Weights of a small mixture-of-experts language model, trained from scratch on English Wikipedia.
Size: 9 layers, vocabulary 8192.
Experts: 12 experts in each of 9 layers, 224 tanh GELU neurons an expert, 2 picks a token, a sigmoid router.
Training: a variant of Adam for the experts, 319M tokens, 4873 steps.
Below are experts of layer 3 (counted from 0) of a mixture-of-experts language model. Rows are named router (the router's row for the expert), down (a neuron's output weights, with its number) and show model dimensions 0-191. Each number is 500 + 25 x the weight over its row's rms, rounded and kept within 0 to 999. Numbers have three digits each.
Before each expert's rows: "comes before" lists some tokens at least twice as common just after its tokens as in all text. This comes from a sample of Wikipedia text that the model never trained on. Tokens count by the router's weight.

# expert 7
comes before: " |", "|", "-", "  ", "\n\n", "%"
router:502544504497491477522474455503500510431493447509519495531462522481472472497545449483476488537490502517511480498503514458515510513498493577492520508524534527477471471465529506517500484509503485449476558496534496520488475509524493459502506515496471553506492496486464537524528462503488495519498502517482494503479509533505524536474491456533515506541480458515492505546509474487488518468503515519508525473521443520483494475494494515505482545493530524519526529550507512500496523498434507559509508530509519507518515497476511500547500459483502494483506498527534531497532478470497514539
down21:564492465495535503491518515495496506513519488506554506500491506499457492471461481513504461481518521508480478509501527534448528478522494461499507450510512508513528515505491447523484516515496487497521523497536537459523462461437511469512477505556497494512523554509535453502490510450461474524475463511511518542518513474485487485523519502471488480468505520503536506504514483517518504521499535495494541532512471504501437513526489514471519511519552503510494490473498489481523484471507472491478465517514483477446518456525489536440488521530491504503559501518491525509532477479493513510
down22:464503564464488483471527448505482508493452505448485488518512501495526510501516526486487484477495489499488512480523544533500468508494527515461495479492511513474501527488469497466526492534495462465494473490551523552502518524523537516512531523505504526518487435463541532539494479481491473550523518507474511515494487548512518512484523510469481485462496500483444522493474486520471481522525494533492522484503485517500504492474478518477477498489464545552463507500507506471486522499504444544483521513532492484494495519504454553472470517493521512517508489483445561533500519475501490487
down23:532508524455497493508480507482529538510507508519474516498500525526502503455516469494467457470455512477503486510523498498501516505489478455496528502488509494513475542484495472500528466533486497538492556477486519546500475522473472498511525501530543505489537535520506448507479519525482546480524532551486493486501527484510490470430467487494447521499504525495495497512546503495474463464527504473464532554492504473534449507483484499503497510502525485501442497535507476464513445502453514474472490532500521568524484482464537532488510490485492510533527495531508505485510487516486500503
down24:481493482493528520544505512541460508528549452496469493511502474470504507464523479484452541492479452493488531519469487550465456487509490536520510465517517509539526494481482498495495497497497496529491515520495498539512502464479531480461496495541462509500522484479528542498473458474560510468512532492532486505499508477446557491507495498528526508492506446513509481512464502454473480485556501486493542515512472461473500494515542513520477545514474492530520520503501503535541470459472491499533538509498514533522476469495507498478477510498512550521521488522511455513511491491485527505
down25:487512502465480476512533510513514518530477494525516515467471511512536488495499500502517524473507469503492517507515479498524450458516498494511487506518500525511508472503506443478486510462458483473494530529506507539546519508500453498505541500516491525526501491478441422510459465539450449483438489528488500528492507520501462498544509498464474530522506486522526506491523533496521533518515506496529527481505473564495518473457527490480445522435492519503482513488494507509550479469503503498522488484488470476498471532506501512554510494487505531518528504513543521518450490510490502522
down26:536462525521512468457487501474507433507486535477481522486519484510495479479512519509543486510514506476516511547448493538472520513456519516514524508461497517498496544516510469469449512469488537499506516515487515477505474492473543508561495506548468475458529532444488487493469529492553474511460556479473490456523494509550508522494521489528498531516473507498468516507528503505492496472486512482489475498528473525508509550486522529505487497478510491503446505555471488485490484499531480526510465504518494482491503521470523501534508514540545501489513477522508536533476468500512481484
down27:495497483462506491519501516521488535472478526555435500468530482469458519476496530488528525484507450472502492506564514535531545519491501449502481505471476520476509430479498515452472517508528499500482488534545523507536518507485482518485503488482506457487505536524495491546520515526509513480509471488485489486523517493484485502499532481509491509499507478492498505514499437486524498479518530511482511491490530546521478514484467507551506515517505502499499465474487524482478467458510569512542498485476514508496518539498475473526501495506486481496473570506511514537429496494475461501
down28:514463475512496488475539476471504517525532519446507494491485454496480500506527493517526526521464499505524520523525469438470481520511452513510501542498493520509477504447495514528531489517532513481518508515492485504474481498509492517480481460477529539442476514524489524486475497543509480471512487510524528465498526539490499484474515505555480499517505529525531523467483535521477514453519478514503472483475488407513496529506500521495512531528540531469537485535478491493487527514480484503528477496530526471547489492482538510497486464497492489523493423494512501525452497486490465482
down29:507518542512474489523485508524526516482499488493496510483459479504514524522522443450469494513523511509482518513524540517501522507499503491512518524500554524488446477491535436480527523498477493510487504508450472498485524506492471471497513494494471490502525541547520473473517446491485532554462515549537495533486469435510466515481497487506522464504495519520533474520477504505503470507509498558456509525453502534478488466464529550533533489504525456532502521539507503479504491492475512531487487490518500515513515464514463484445506470487510507537496528545500486482513476501476486500
down30:511529498522493471436544543492552459461453537473503532494515451490473509508492495500471497515521468474499532524494527488467507455529462501474456534492478547495525469490490519465493522529510502486496503503461535487459512501526510521464537500496478483517513488529519490496442431484471455527452526493535484496508500547552505528457524513485497500541512518523482504502481484493484531506456507509496515515491481489482493543512511507496491505516498463506465493502508473513463526526511496495462479521517444494542481484472518492512526498484528496524516507486511509499511514488550528538
down31:475508542483519479486507531519497583503494506465468457456476500536465500516471525476544527522472456488498471546483534474468495445506458491492471488485457510552518479505502488493511523540520474543502474543512459468527502515510471498512505496525528481543512529536503520511523494480513470508502508440472531506534488506498458546486456517507504502500483483518513526459480443526491549507484446482514502497517544484508493505494514517505504472502464508503514525529512510477506517486513517476505507492523501510466499523498469509504483507474455476509497548456470512473513509505522472515
down32:508508458485495466568475545535484528472500491508494502492510497452522505500465543471508504493486503489510435488547521552483507484479502469486465496515470493489474529518471477512506491444497461482494543524507514511506496508503508433434517497548479474511502515499496552520530505553529495472474501520532501475502487464455492493472514483504568534465501454508520490533535516479540465498500580480523511476509508500503489504488492483528497525482470520472489491491492527465515491479515496521509484480502513526491527516525554496513512480517497511516515484536487469492481497507509527498
down33:490466484527516429520513506538494515488458519509520506496521514468532492473473495517520504445489460517489514502531448529531491496481514490553478493525490480512521479542516510487493524517464516494517510490518484532514544495518475488484504515497485491498529513532458474530499483507484487491487482479557493492441504538479482502534490536555496476509505507527494482499494496516484501512512513499546495440477474524483546491490518502564506454516472518487472512453509504539462466484524510522536524478449537508498522472481484505450511526495521506469443468487535494523461485528515486476
down34:509502453535481481437479509538498491502460500510508531490501539463498496482500520508494485459481504472504529465509527517516538434518521547469476519494507458503491478497446481511495470509497493497499527495565511483486493507510474485482487535459495494458473521568510501499516522521485507504525486483485487481508487487477502536488463510513473515468493489509499513516494525517518456488506530568505568487520467506459517506534501523517539478514524457500481530486514503508503523495557474497452457502511496474526505518487559467509492466530501509497528506534460533475506483527545492498
down35:527490487512435507505510527486541525499489495512505553478509487523480481535460511516496483513461481466493499529498523527503521527489514487484513447454475435515461509502476496501492481475483510460487468502506498447506465498506491490559526492551526544496497530521493461476520525518515519505482480513484507529505453511505530504520464505451485505473522485522473482452489486527510487481531472516503505498509466493519545559505481482503497452489505486517502519519516494536497510471476463479532491483470486467463515482543493515482527544527515526514528536551482499550511510525467463478
down36:505459488472526532570526526504489468503513482524472530498451460552507499455520492473516483511531535537508473520503468480497485510495529552481533507510537481507510482510512512521514518520498468532512536498474509542481512476482501479483463498478459501492477500526493525476548467525486558541487480508516509503481508492488512522464474479528450493503493451497526509474512463500475510482478510460462575500521488484498469481530536514492509510497487511484506528482501529497461450456542484546511520501497502509533494461506522503481501517533551492485481513505479538481477493473470466497
down37:508496519475496520510513509544514523510505497511487516474523468476491489556459470507509506488467478497497454483447505524507478519510530462495495479524515475503517508474504491571513506469481497501479520486513466534519474492481447467486502494539468549533495457499530499424489504460548516485532466485490522509520474510467467558515499508502521533515519509501459492489499511499498529519506489508485486457493492483488512487536481495497475460463454493542506519472551486537518505467530492477516510480511532494467503471562511528493527469497571499521478529458513487502519500505532510506

# expert 8
comes before: "=", "\n\n", "|", " The", "The", "In"
router:505458512536521462562502452455468509577505495484513484469479525456467525500535509516464520506488510485511497471518501502539504468529473485533446468524479564503502520525473523514528469495481498506544536504488499490519534472515530479491500492491494463546510526423457498521458485501524492517517500508486521526490485495478501492474456511495525483476486492508519488495494522487535503495524463481477478485472479507481501462529516520525520498529539486507482505515510492498481512478547491508480485536524518519494522502451471468459513519488493504510524485500515451535534490546492459482
down15:518508521522473463548500532471527494460539523489515510491485483525527592513505509490492485506505481503499517479458486473502522483484435482479524501504498491467461481548503476549501490517518540499511496536488512510475518501440511476494516507511545520511487545496486502475522541497477465513471490520491516511470491500518538490473441521510492511419491505490524501521471476511515470512508514488514504511471464488486539476503520523523496543517512520471522523491496507481503475478550496509469492475475487476459488541464503506546448486500493523536493521541538511490489518529504470460
down16:562487467526524479519490546480450507526518503533496486461511452495480503486555506510498434513529509503485484499561493490474478482489475518488519494503513480532483502471547485478526496493472476506534437532521514535474518503493454524496464482490476485448506530479496433500486495535484514472501523509491527444491530479532532471513513486534543515521494530519482491490500484504523501514503487511485503512487534485501544471509523463505486508559521482560471514496482498483496508502500513513474449493475530504469514502509528478506481471536516531506518469502522502507461465503496533465
down17:510491475504483487460491486498488451535472513478488458455545456483514493511519485545521556496486483482477526496571449494511464531521487472506510464491506508462536487480468489515477481474541462511500497503485527543529504465501571496471491481495514487511493480476503508510509517503541506492535519529533496524525502482506533542473510518498483506528525475463515499491461512510512518524489537477487519492481532467472501526498472505528498500501512502445538486476507510526490490518521525497507527431445501495538459532491471517449503487461523489496493523505507519502537510552469502487
down18:484510480472502539494535490502492496484503495505470510459525506489514464479556483510502515544472517515514474490493464499503463523491519492522463503520485511495492527491499535471512498492496519500520497491525502500531481508479536465422529531486462491545502522448494526508508462484462484511537509494548503524473523493591522528502480479485513457514518467535479491503493489502473482503500537539525493471521485545485471490474512504438527478448501459492457493518510470524491522553501497515515494534515526489529544508480455475478508529477511476481476459492462523500511502453484519498
down19:542506534507476510517509451510504530500521485478497460516523461490522510503474531509511534464472473526492486519514462488463527497478495480444465502544489466534544477483507527450533514504463478499496483525442523520507485481517482514545485496510502531451523499538543529491478520515509510521527494463471512465521504452514540471497527493507492501467496487517511523458535510516513537493499497538518474504492524473533490468503486538511527524520539523523508460465481445473499519518458467495493504524489522524511483504489486477481513463499551475489488502454473500494543464468530528524
down20:507503499486535501495518511540494483548527479488499527482540463516533505484476478449514517469505482442521524531495525521463537520481552498445466455500506517521487472527501484476496487482456523491496508522496500486486510501511515485488525500493488498484485517519560498482530459570540524476495534459502490485483513510511508543473463504456489503472484512532513487491526473569493549474516467546523523522513492520505506456458489499491516479489498457460477505500484500530502507508501490517516517471473518471498453493502491502528489537498522482537514455545487472468517509497451475529
down21:502476499504496532505522502518520515468482507488439499466513508477495469522497487470546497508513495513503481511486495534548541521476567523501516521507478485542464521487506492471476491532512506545489460487490504513511535520505494494534480494532483465499520504490506513483542481535478448525496518509464510444514527473466456494488507469555502548500490474492493505495477498484445482484536460501498486526526530511516528551499504466490492499493459486531474489531482478525523519407466508477523484515512500530475502473517521479539522456494520487540516470479493505470536502496466504535
down22:482522481499487553489521548503513476484454486504534517509511529497529472516498488514548467516510559475508494526538499533493515533473481505509492524473505464498502501525511487504480506460465534555511489508480520449526480496515466482528526519476507494435517538501509523477486510479520499523493530547502496474569482493446490475511565496549504536514508467509492495471490466490488508485472506486437479506446508467492499559470537508479488491492496470481519500499469522443508524497492492483523518476493471500484468454529509490490501503520498468494506473496521555506479485502523490476
down23:492526456451480471479480502504484532491453478478476504531506494471469534486547548503481466469519473481504469563519520532459525529480508523487527462497494488490503501504499513461489518515501509534522516445526468488475510544499483491458553491501497546517492473531529491527522503500469539472486501485511513480524525522470536509506505479487519509555494519504517511467529499514501475485453486477510541476499552510486535474505498509491483535475436460489507485493487479506501541467456491519512490463559476484498490484506495506503495464490513515504498538492486514538544544504461499482
down24:503511466506511508477512502470504490515490470497490524537493530511488489530507463516501510529493536488506527501509504471481495479494484498510484458457491522527488458461493495482504513509500487489505557580433437496495500496526489511517524509513516546503467494489520487530551497462476508524502468545517500463517492464455515528504427487486518478497505487497476476481494518496530475508496540488494499528501510513541490481485417546460518482496534532486545502516488523475469519505529545488495502475490517484477552523484556495485498506463461477513505479537512532502508507513484518459
down25:505516474504531515550454520513499507509476517460512482471495469465461515488522559511504459487479465492479528503519500495500507458485501500490497502497528494487486510485501501513470510501532502463464491424501537510504494538501452478542514517504493502497552538484529483483516507451505493516482586452458472498535487518514460519494524506475566481509502515534466532457483494485500501511533480461485485510484549515516497504530485471511503507518531495460509487550532483493513490535509510470523512514481483497501512496479519508540510497538520501505477484529495585466511499510516487502
down26:513493504466453489435533513497505524497499480505453561510494503440530519497523525493505508496507556505512487479484505499477502469486503508458466476504481531556502522477525513443474483449510514486516478478493521496470460503536514497525506508481525512478543494508478511483484510460503477483511470512462483521504538520509541479509538492494497542452511493489489518478496510534474575505548531496488447491522527466496514510478459515489529489532501538471503496504456456483498505529511492504526512465520485502537491508493506485486511551505479487483503543490470521522536500450496499537
down27:492486498535501472479532541515508505511499467475475497474564526509511507507498455479454498474517531510490473510533501529447493460530538529512451516453473509492541497509475499499504503489537498501487498450542546533473526466524545508478469500493470478462543551508471501460474506508522489482505567488499493499463495516498546515505506485524497490524502510504493532521514497528497530487474501487475531492531488517479505475480514484463550523505495463494520505515515497485515480539510470492477528546527512505507461441500453491471518513491520500461518532460491474485539546498496465497
down28:480532496470450506493516538532537495472488501565557516427468486489501535516529466511539485499490497475492549488533514522486492501464463501501485481487501502520469473483559519523522503486499559493469547518442467507533501509487569482486489495534513525493489490517504523495561532482507472501483531528482497509513503457490486496479464513498490529494507503511499500498474500487492509507494537459536482446495500522504526465528552478493513502449479505490502492484498510480486531495505527468499523534472487526506503527480499500489512511464480471501541489487522469499505481493473528437
down29:498513522524507522499468500481517504479500513499482496520511508487472543499464494523547494477509503501498503496446443467543534546493492507485477482505469495468500508520533536477449506517495521517494501522451477509471519484479509461503508502532519505491507472535496509470517502505483469494514514503502509511512509449510482484480481511495532473453509502500565478495485503498561496509510505477527455512504506489530479505498486569538495533495495545480539492523475557498466490509490501473492458501422507454490514537525509529521482512485512463492438505490531513503466514545560451506
down30:562492473488525503500497483499542522526480521467483570505531478536500471488485549507495507517535477505514491492454512525450504506512544510478509495521481498555486555493524520461510516464502493499482546484490494475464489523467469538509511485529484452512490492510506477523494480538506520508510475497499493493517473519505529509548508496478487493439509486504504488515527478487446502528525486522538523435506505494518500525530504525518417500475492514512505484483458507489504564477491526463505502542498504513503491466516477519501476488536499528472452502458510491475524480462487491524
down31:504511539494527488494550541540487429506467488498490470503491508471505508475530533497541565547504484497497468484536519508505500494502472508436480553542497532472487494487487497526467499456549504521510511482522499497494533498531504484479506507449493498491477486563526545551470547510510480522493470468515480500478500488511486508509552499504461452491495473492489521460512487535460500513506489486522552496504482494518492467484526459525493456511535509503479501516496519483490476506511508522507523449553505478478488491496485493504527525502489477489518529470502495508527517470489452543

# expert 3
comes before: " the", " to", " in", " by", "s", " a"
router:549465457510506509490508484504451496524490484478492492467474478498522485484505532499535479535524512509513517528462478500574486514534447523548535512504459494525469501459493489515460531478485491553497511524462520496514503452499485511479504519495502468492520476483530500485510496467479519528542450476479521502488532509546514495545541531490481512476514467527536512503490452513493528539538500490495503515492446480540471499489505514524554450514509509497525483493464507472492485487499529481489522503448530492479498475481504489489526470542505476507455508508446502482464512492468508490
down19:510514497525513490493517490521537517513523499553469476485494498470476474465486495478484534480508471501510503456478524476497507523518523482509471545544500525460513532539435517458533516491507491497485484490525501480483484498510498460517488568518516466485513453526494506483464478501501505490499469491492498541486483442486477508495509495501521531519486474495494466513508515514498490516532473515429481515458482574509506510466492511446494506517446512517481487462562556495503526535503527537490522508518458526497520530519469500472457510495487536534478533524500485510478515517512520476
down20:517490515459499500501524516498491501488480523472499465487492492524515487520492485481473507473506502505487513559472471490484469496519466523474523484478495474533502454530520475484462523496502505528493527560504481476553500537460518520519524499491513504437490490471527531507547503510490487531471467447513505477510551541470496520495511496490483546532495492489538501482490483486535502479520465497515500555573454538467469487510545475487542507445553493491516525512482479509520504459507505492517506474487510501508505479503522561497505521477483483474479491521480517550499489455455488515
down21:483492505490503505493471472533485540492474513501564511522492504466563468479529547485520522471485507499480504495489493497523516509481495487488513487502482464539489491478559557512459516462541566487490506483462491527539525524473532545488484476521498514560536488498515495533485512444501481519475476520494496513465526539543506503531476506507465492473525442510502495511474481506492492500460531454486491506503515494509504486497495510539498474469528498459521489425484506536462460522511507496557481488478494467486541496516498473484532515504507484500512509495522529467502505472488476491
down22:490502527467517573531517526467527468513477493494533527491493477536533464444485533508481534501472524463504496509490503501513514525489472472496486527516494497547505512499523454483471492494505484502480536533449548509536507495474519513507522496511498511540488508487512504544522518510549475528507492488487511482463511486500541523488511502474501498493503482509501481463502476493496493513506531499536544522516444534515467482467481556528523463547520499479489499472479487489492479498491527534476511475492513449560477488471494513512500499492504469408461523539463506471462477503491510494
down23:542538495540475426513500482504546520507493498509525536485523491476534512502509523535543466481476503498509505515537514512447473476476493488456462494518508518500516523486520465525511490474514486529529476511490500511524515520529543540476491471492472484495487518500491483504492469443541504528539520522488480508516529468507497476496468495503448524474509475479486457542478502533455509511498468502510511516526541510517474491512511498501501522478508487477503511588450503477492547478493512509477487511469522486479461501472506467485516470522503498528481491442515452466542483484547493495
down24:549562472519491450483499487492468500424470505530498465515477527520500511503486524537477525457572507497495492473510492443520491519536489512512498565510523519547553529474462485505511467510511541483487518547507470517495519496520459487493508476524493487487492486503502450539504473494499530518519506465522501513502472485484491512498460494528454500487490490514536503439506488507470499501446561516501510496472495482509495490448528477516506511451488495497498479484493483503520509514494521491511496526490495520534506484506496457488509527546549481513487479506501490503483525494553497534
down25:509486464544525548484519493526513498491520498464472540538496505508551478517492526493528527479512506520516501539483479490527487471470486497498554508497516495545476479505491493487452472490485469516503531500468518502503468518493524496521481493446506556479501501449506527513530466456463481541545492509490497452515530552489559509523494501455486501472515491507507521494462502495496526491527485438469519479539530474498531493452506502498478513459546522482537511558477492490483472489509533500493503510552489504467496478457495502488516465496501449497508521490480491482461493492486466513
down26:502481484510485503510527475486465459502557499537512496555524493503466498541515517467461505480519489545488496545519477520490493481486517493535501477478500507499516500468517503543480566513497532506491536455531468510518496476502480521482530479488522541499510502511465531473540508508504545536460494523505505474481489503531485527514460493477491466506502506496501534521479478491503451488546510526509556530503483503459503481495534461497499512487575542481454489511483541533503488481521476471447506484495535466507490510478461483497507549460488517520530506510528461501460509511514472478
down27:489505465470503458477520487509487541523508492531509501511491526479514527494486492508556557482499468534492530515542471533526518449512516476468506492488507470470494475486515476503468478498478518510518494457495480465495522499479481483487531507531465497495546492536490501547540517512517530491447484490504513507484513499519503529482502527467493504519511486490508503444550525466594475512497505483532477476464499489500543512548477493509509501526511498495489498481509474476476487498525461491505515459468487473528504486513466483534478481484469465514506531472527539464529527568479479457
down28:455439469500517540519515536490511472526446498494460495475491476514538471461459479523542490492486529483512500508481525477514464515508528472514502481512509535448522509525527500520523476487510519521512483490475497483460479511505487499515477496532476511489511460484512487486491490511486441522508518562525506508507556558530497543494431497535515478513502480482480492513512467507489536499479480529548496497482488512477494467529511511503493531510440495479511494579557490504485483556531507504514495507516528504481465494459488526473499502500477496478500521477507479494497470506476469476
down29:481482522539500537491515507508515536509456509510484483510474468502482532497549482498539508517485514493525525512518517527496516485524484489521476485489518492497466527485489514499534501542496470445524455490495510502478467483539512446488494495459500511511529503498476483489498488532502520481530470485498491509536483497534498526426502494496514501505463548487557452477446500538456468474475482523524472508493502474512486476541482510458514511471515510514525526494505480498498507508506462449469524541491432455501534483529498501552490532520526491535488552500522505485495495528559501471
down30:453550515524513464503510468511513486522540513508465508484511530441476461521481434532488529442534507497503524475496511533515493478471537493491482449490492535465465509496516492530546499495487534505500522483509460470482527501557476510517496504459494502533521467510508496491462516498499465422513471536515510518488508489476473472470511490535500491491493500509478498473506513516550525492502471513534526503469509510520467504518510524467517467508448516541515518455512507547526513531500446531493497514473492503487532539484500493507513512470491489484465516523535482524494529530506512475
down31:507480472498497481486483457501524540525477495507512455521511499489487497464520492521496513504480498474476551551511487533496530493504498544541504506509477503527490482541491471524504538494514525460482484463486497487500488450507456503480499469511500457476558483486513485505486510488520501529508549491515445500517500488514469509502493527527529527504525518528483522551482512528495482490473524479503513520468543486471446490474445477561508532507521500463504455478503490510517544538478506523470537575475507512474481471501476470489524530471491515546488527466476498515479535531471493512
down32:505493520415510525466509513490471490533526494495553481494506525540518515474488491488505477496520483502517514506498479500540478526493460513506468508510476484483472480476463520503478542443533520510504539529471510501520504521449511493502474504514540495494496523493510513497496524510526452498523480461497496474493569497535591522513474492466441494523505509510513527479505485494531512535497483509493545481508455493507476476514477499479483473491490529439518499481490482499507515514440515490527512482450516523528495454479523527509501561527492507505506486514468526480501504477480478458
down33:525457490531500500465478478513485473510495544486512496460476517479522504479519515507523466519497549515505473486509423489510497499506511514463503458486495495503494526482524535478468483490444504468516495526515477451523474500479553497472517472490506527507518515473487518502519498521500509495551509505483504511516530509502464539491543510527496494515499497498491528487530508476542492494444504492524471480487529483549496515497490491487460533463502527501541529521516522484479470513481472509523504465538483468478531494505504545502488527510441507469434459513546498496558522500431540495
down34:490544499499508499481466467506500503486498515485482489503476493498539491523504519506509476479507506469522462536563508478493518460497573495507455529518482463496456498518548474515511444515477473508493496464473471505452483492523490509509516472504469495509513519476505511539475520456563504509496522511484476501533527480495437504491547517532547524458487539521508491467473498498523496497477525463490477469482497517482517486517482507475496491483517477526525493505503476504511510529473527541509495546511459507501503467496480515534503484480518544604504479489504487534534485484507495468
down35:544509543477488507485498510467531471490452496477496512466486508550507487481518475459461499475513486487516523477509527467454492464514486511461454520533526504502467518483498476494462444486501460479513498526513513531511490521487491478505510520505481487478471493546480548495476512491498511484516491474605492512501527493510546444488505485533482521505500513462513489489498534499531515537474492516487487511479530513481528492499504462518497492502463533548439514553508515506497534518490552528512493539510508498482539479480509466469473499475497521545555512495517508479492489494510471512

# expert 4
comes before: "  ", "\n", "|", " 0", " 1", " 3"
router:494509487509511481520574521537488543505483528534475514523511487478518538485451498486577501537485494523498495545505464563542508502493462526457497538492513474514494477509504468507504547507501512492525528517506508485462469526475478503500497476483509483456427526507522502464506516516476524502500519511490509481489487522534493523497481497444531509498500527460492494493510526508515482500489529462513490510472527482517495507497457459448469510488513498500525481436517526516486481510454476529500501469496499499548474500524541516514487501505509504478508506505480543481421504485509495457
down81:537487498504485523534510501512440513498532473461493553436500523528510479478455504497480522469507499455496520510484515503510471510513508510511504488499471522486517528502482492466480496464504504481516508507525473491485513498495490494469508557511483453559517474483552463496551504480523510542516459490468480506486474477493520486510491532490521528506508484501512433463486472472509506541452499547531531547519501496482530523514508533506555485461489526503466520508489508474501529425529487528495490549482550503506494503509473501476526478523462495490540509526503522491509477492479530492
down82:494475516462495539497500488463542495459490521515518502490486497508438477512522521517417506469559522494515517489494513465501510504519489491543515481456486501475488539517473504503513459490495486495517499493478511517522510473512490508497491490539509503531535481482474497505496471501494513511510484491515499517516499499518523475546483493555473509517469477468512455512465492519464462511476476567497482503505459529497466486509505499509465487532492449558506524511517498474529546482583477514483473506544493508487565554464506475482489492507477497512525528480499485530517459504506527527
down83:549517503481502503498542473498536475504529517476475500515467480520521474507503493515522467485522509511505491498477519462471501547519498541510473525498523534487481503478468500540532441529492479541483490490512498514506512504500469526518492457530548477562524549481472509482564479502498486500478478510446498503515514502452521461463515493488435518496497471488474523477538508456519469498489538461505510509482521504498524535493456514475455515467467512500483507551505529544447484500498459485484489493509557518522508470500520507534501470501497523508500469515513512479501491466541487514
down84:489489507480497504479451470484520459489524534495520472496465493526473437516582514505446543493533537517485522454530549467532506510495472494529511504495486521521495490516502511475472407466490515497517525505489495499542553479514483503487511494459481473487538496486494528530501497460499474525504482496494488496526520521498498475533527531512475492537472474496483499475469465494466509510521473522488523519538464537494499494531512516554496477535527495522499508513516528474536509477534503507492511503504523493455551514499488486459504510496470485498534506477506481512545469462511480519
down85:496537525489528482492532488499511500518502473504472531477516484530492494509503559481521498521482484490488515478500514530499490483542497505490448563483481508508522511467495499437481480497537465486512500531580523458434490481510502479474488505511485477473478491503544477463542493513462482540519539516465478532487511458505522503481507505453542507535499499478509452479522528513535463522449462506511520510514508505490461500494467495487495496492490499491513493538465488518485513465519484543503512544534502525508478522533500503528519476490517562506516518516419483491508487503503496503
down86:512474503483500538504500481546461467466471513493509485463470499540520510533467501508469512445458522496505497555497531534536489510478527527518479460463488541516530525476514497493543509483490497487535520491497488514531492501517450515492516493486491509481531542493500551530457496473508498488523492500490499466567532501503465486472503520492469517530504510488504499493459533476491497505528517493508509506493472530510529517539505489486511461523534458477466517488508524448474546517462490470491482480541502521506497450496460466450456530555508486475516527466532512510488473475488505521
down87:533497488482485514489532501489470469504491489486471498521500531502511517525484465493512507520541503504502463508466552496494486489491500521485479515514521477475516435529474462537525510481472546476527468527509496497459519504538493486488500511514507503512491477497483513481503561495515482450496529527470501479499520502498484487494505483509577493508489491484503493509455520523515515471477519456534494523510523463484549540549520525511432493507503472563486516506464510447481468546560479514502487488501491474474474485515480530501567526526498490494510497530531444465468494501486509472
down88:484516539507446501440476535479526459482536515478509465488497509529517483507494472522459494498490517509488528519503510481475505523497485496543516455507501507474509478525465470485518516493473501515499530528490507479505465500543533539473527472497502599531467494494490469478529483507487506503489477490521494510565487504463484517517519504517468487471501512496540496461486500525496454477511467480525529466476485501498512501524493526554440472499488464529551509501486515496537506506546462479520517500469468518492469506479511512531466491498531456466474499508513497505544542537513476493
down89:497501507498536503516460460492510500462560463470494488509472465497456519484535532482512473495487510524517495512518501532477513526490548530474517514525482489557502502528494474503508490568481514497491473505486511527494506478483502494464503487484452484487517519500507482465488502481486539544478549529533497478506489513482540550467500515444505500470493526519470492466452497502562528523492487502473479503514494516461488490436480474456507524501463448550473507504473477483549539548494528507490513514484515460516520506492500541497488495528497498492530493508444489505516483508472522484
down90:498455472494497515494508487490500452499524510479476504485494529513536499538467483491516516526502508500499502504509521541455459493480515536520505496517507512517495499490524454479483505450463522488514502510455513493467530500536487525530515520529500508475531528495506500483483475496548481444445478514491505454542523540476506500494523499500548545496493515520521521492493530507454532456497493478493508510487518557476535513538514532477530501483517502517463512473491527476429481544519508504475501503507512520448457433524521505502504519530515502520459470494544505461463515488455516473
down91:485540470496511502507500445524448480538511468523527512490508498473474497522547529503497536530517507533497465498498531485543504503503493502508484509536513519473433493427488558513469478554531485508488484484513485469481477485468523500479528493501472480518472480512510530504509482493489489536536482517492506546488493487518493528459517502533516485490512478522437457529509482499502476530520514507520522484485503454543454512465517481469552529468499548516505494545508515489503529499490520499479520463518465467482480555508474491485547489484481519455487466496471508521529496498504484508
down92:473505505498493494546499497529498522530513499479487506502520517473490507488515530474503548497472469533506548501511502455503518485497430498510499495510428512495508478522516496536506515500554490508500512469484462515557494469478496488454520512465475484478490489479542512519474474467537544542527466510559504516511497505475518502539520506500442473503482491476492502477517467504491513523520465475512475491506480494445464484507530504543482482509440518514542506463501474528525490479525488531498498522510524498469496531501514511493464496501493477496518522487449518555508483520482532576
down93:456522487569522489510485499461515506494532525538496482521505492504520487517490499515485492573500506486531491513527487524504494476483514527447538500510495521488460503486457490531492497508469522471509510510463498546529452489492462520471528494454482489479526499529483515490548487459499537490458487509541541506493499514491523537465472484520513464496491492502515496445528511528520469521452483477470512497496468443517509490561495468497476529505505498534555533512498503486497482469497507536498478470491506531521484526506515481565498493494550477490480487491490453480491488521470478539
down94:509524525528549529537449469465514504509512493470499530504462514479456488515537516486499489491498525520481504486506499452513505536505484465487516499508533469503500519510493482485463429524465527486513513519546552508455525491459501536507518505447469500494546501487510497469517515494489467543507545524553494531544507514513506480474480511497497489523490476513489496467471472486514499509537458494509500512537518478488453496470454527506520484487478533492496499553519500514521510488499514486518502527511486504471495523487496535445527492483478491560566501511512509479503439478491503459
down95:472460494501488506510488495519490521510511495498530488476524522492472495452491471493523540509502510496494477530530501515464490505467470501533472465510485511492476554516505513455486511480458532454499571476511525549515496484516497548475499504511516573517544519566513468505525520501467499451546427493502511480506479527507528515519504496478462459438493484510550530488500467491492542485500498548513495496497514477485486496493482544498500489533479504504516504487481519511502479481535489496485515499511499511478492440519487541507508488480475447473519479495533548485503535500473508505
down96:510519493495506455536492546520548515458510518522518507519499500440483488502519523516512477484491493535513529465462433513509525502524476467493529483502457441506490518518492524470451546531501525522494505489498496509530469537476515476473503523519490506471533478479472490526492474509481500554531535524517499535521509488505498460494509517509454492480491527527491488524492481520507484486519491474444478467495488505481513500517496509479508489463421572485495490522517544527510497454513505474477521486516511487462507533503466512481486487495485502489530447511494501529476475519522523562
down97:484502496492483527450455505477492451485477556498530476510515523531500497550491485515501515488506528495480504478506517442515492519517502489530486482497499546519487448486529503476521550479451527484484493519443474483513462507495524481485501467495500531531514475526515490512513511523460446524516478538509498492544498477456473466538527504494448494466511512494483510530502482492487510521528497489500487444548488479518505560446501519513493518500481521501550470476473495520574517504534489517516532502499465486489539507494505478466494496509508497469480496468466526505525540511522528518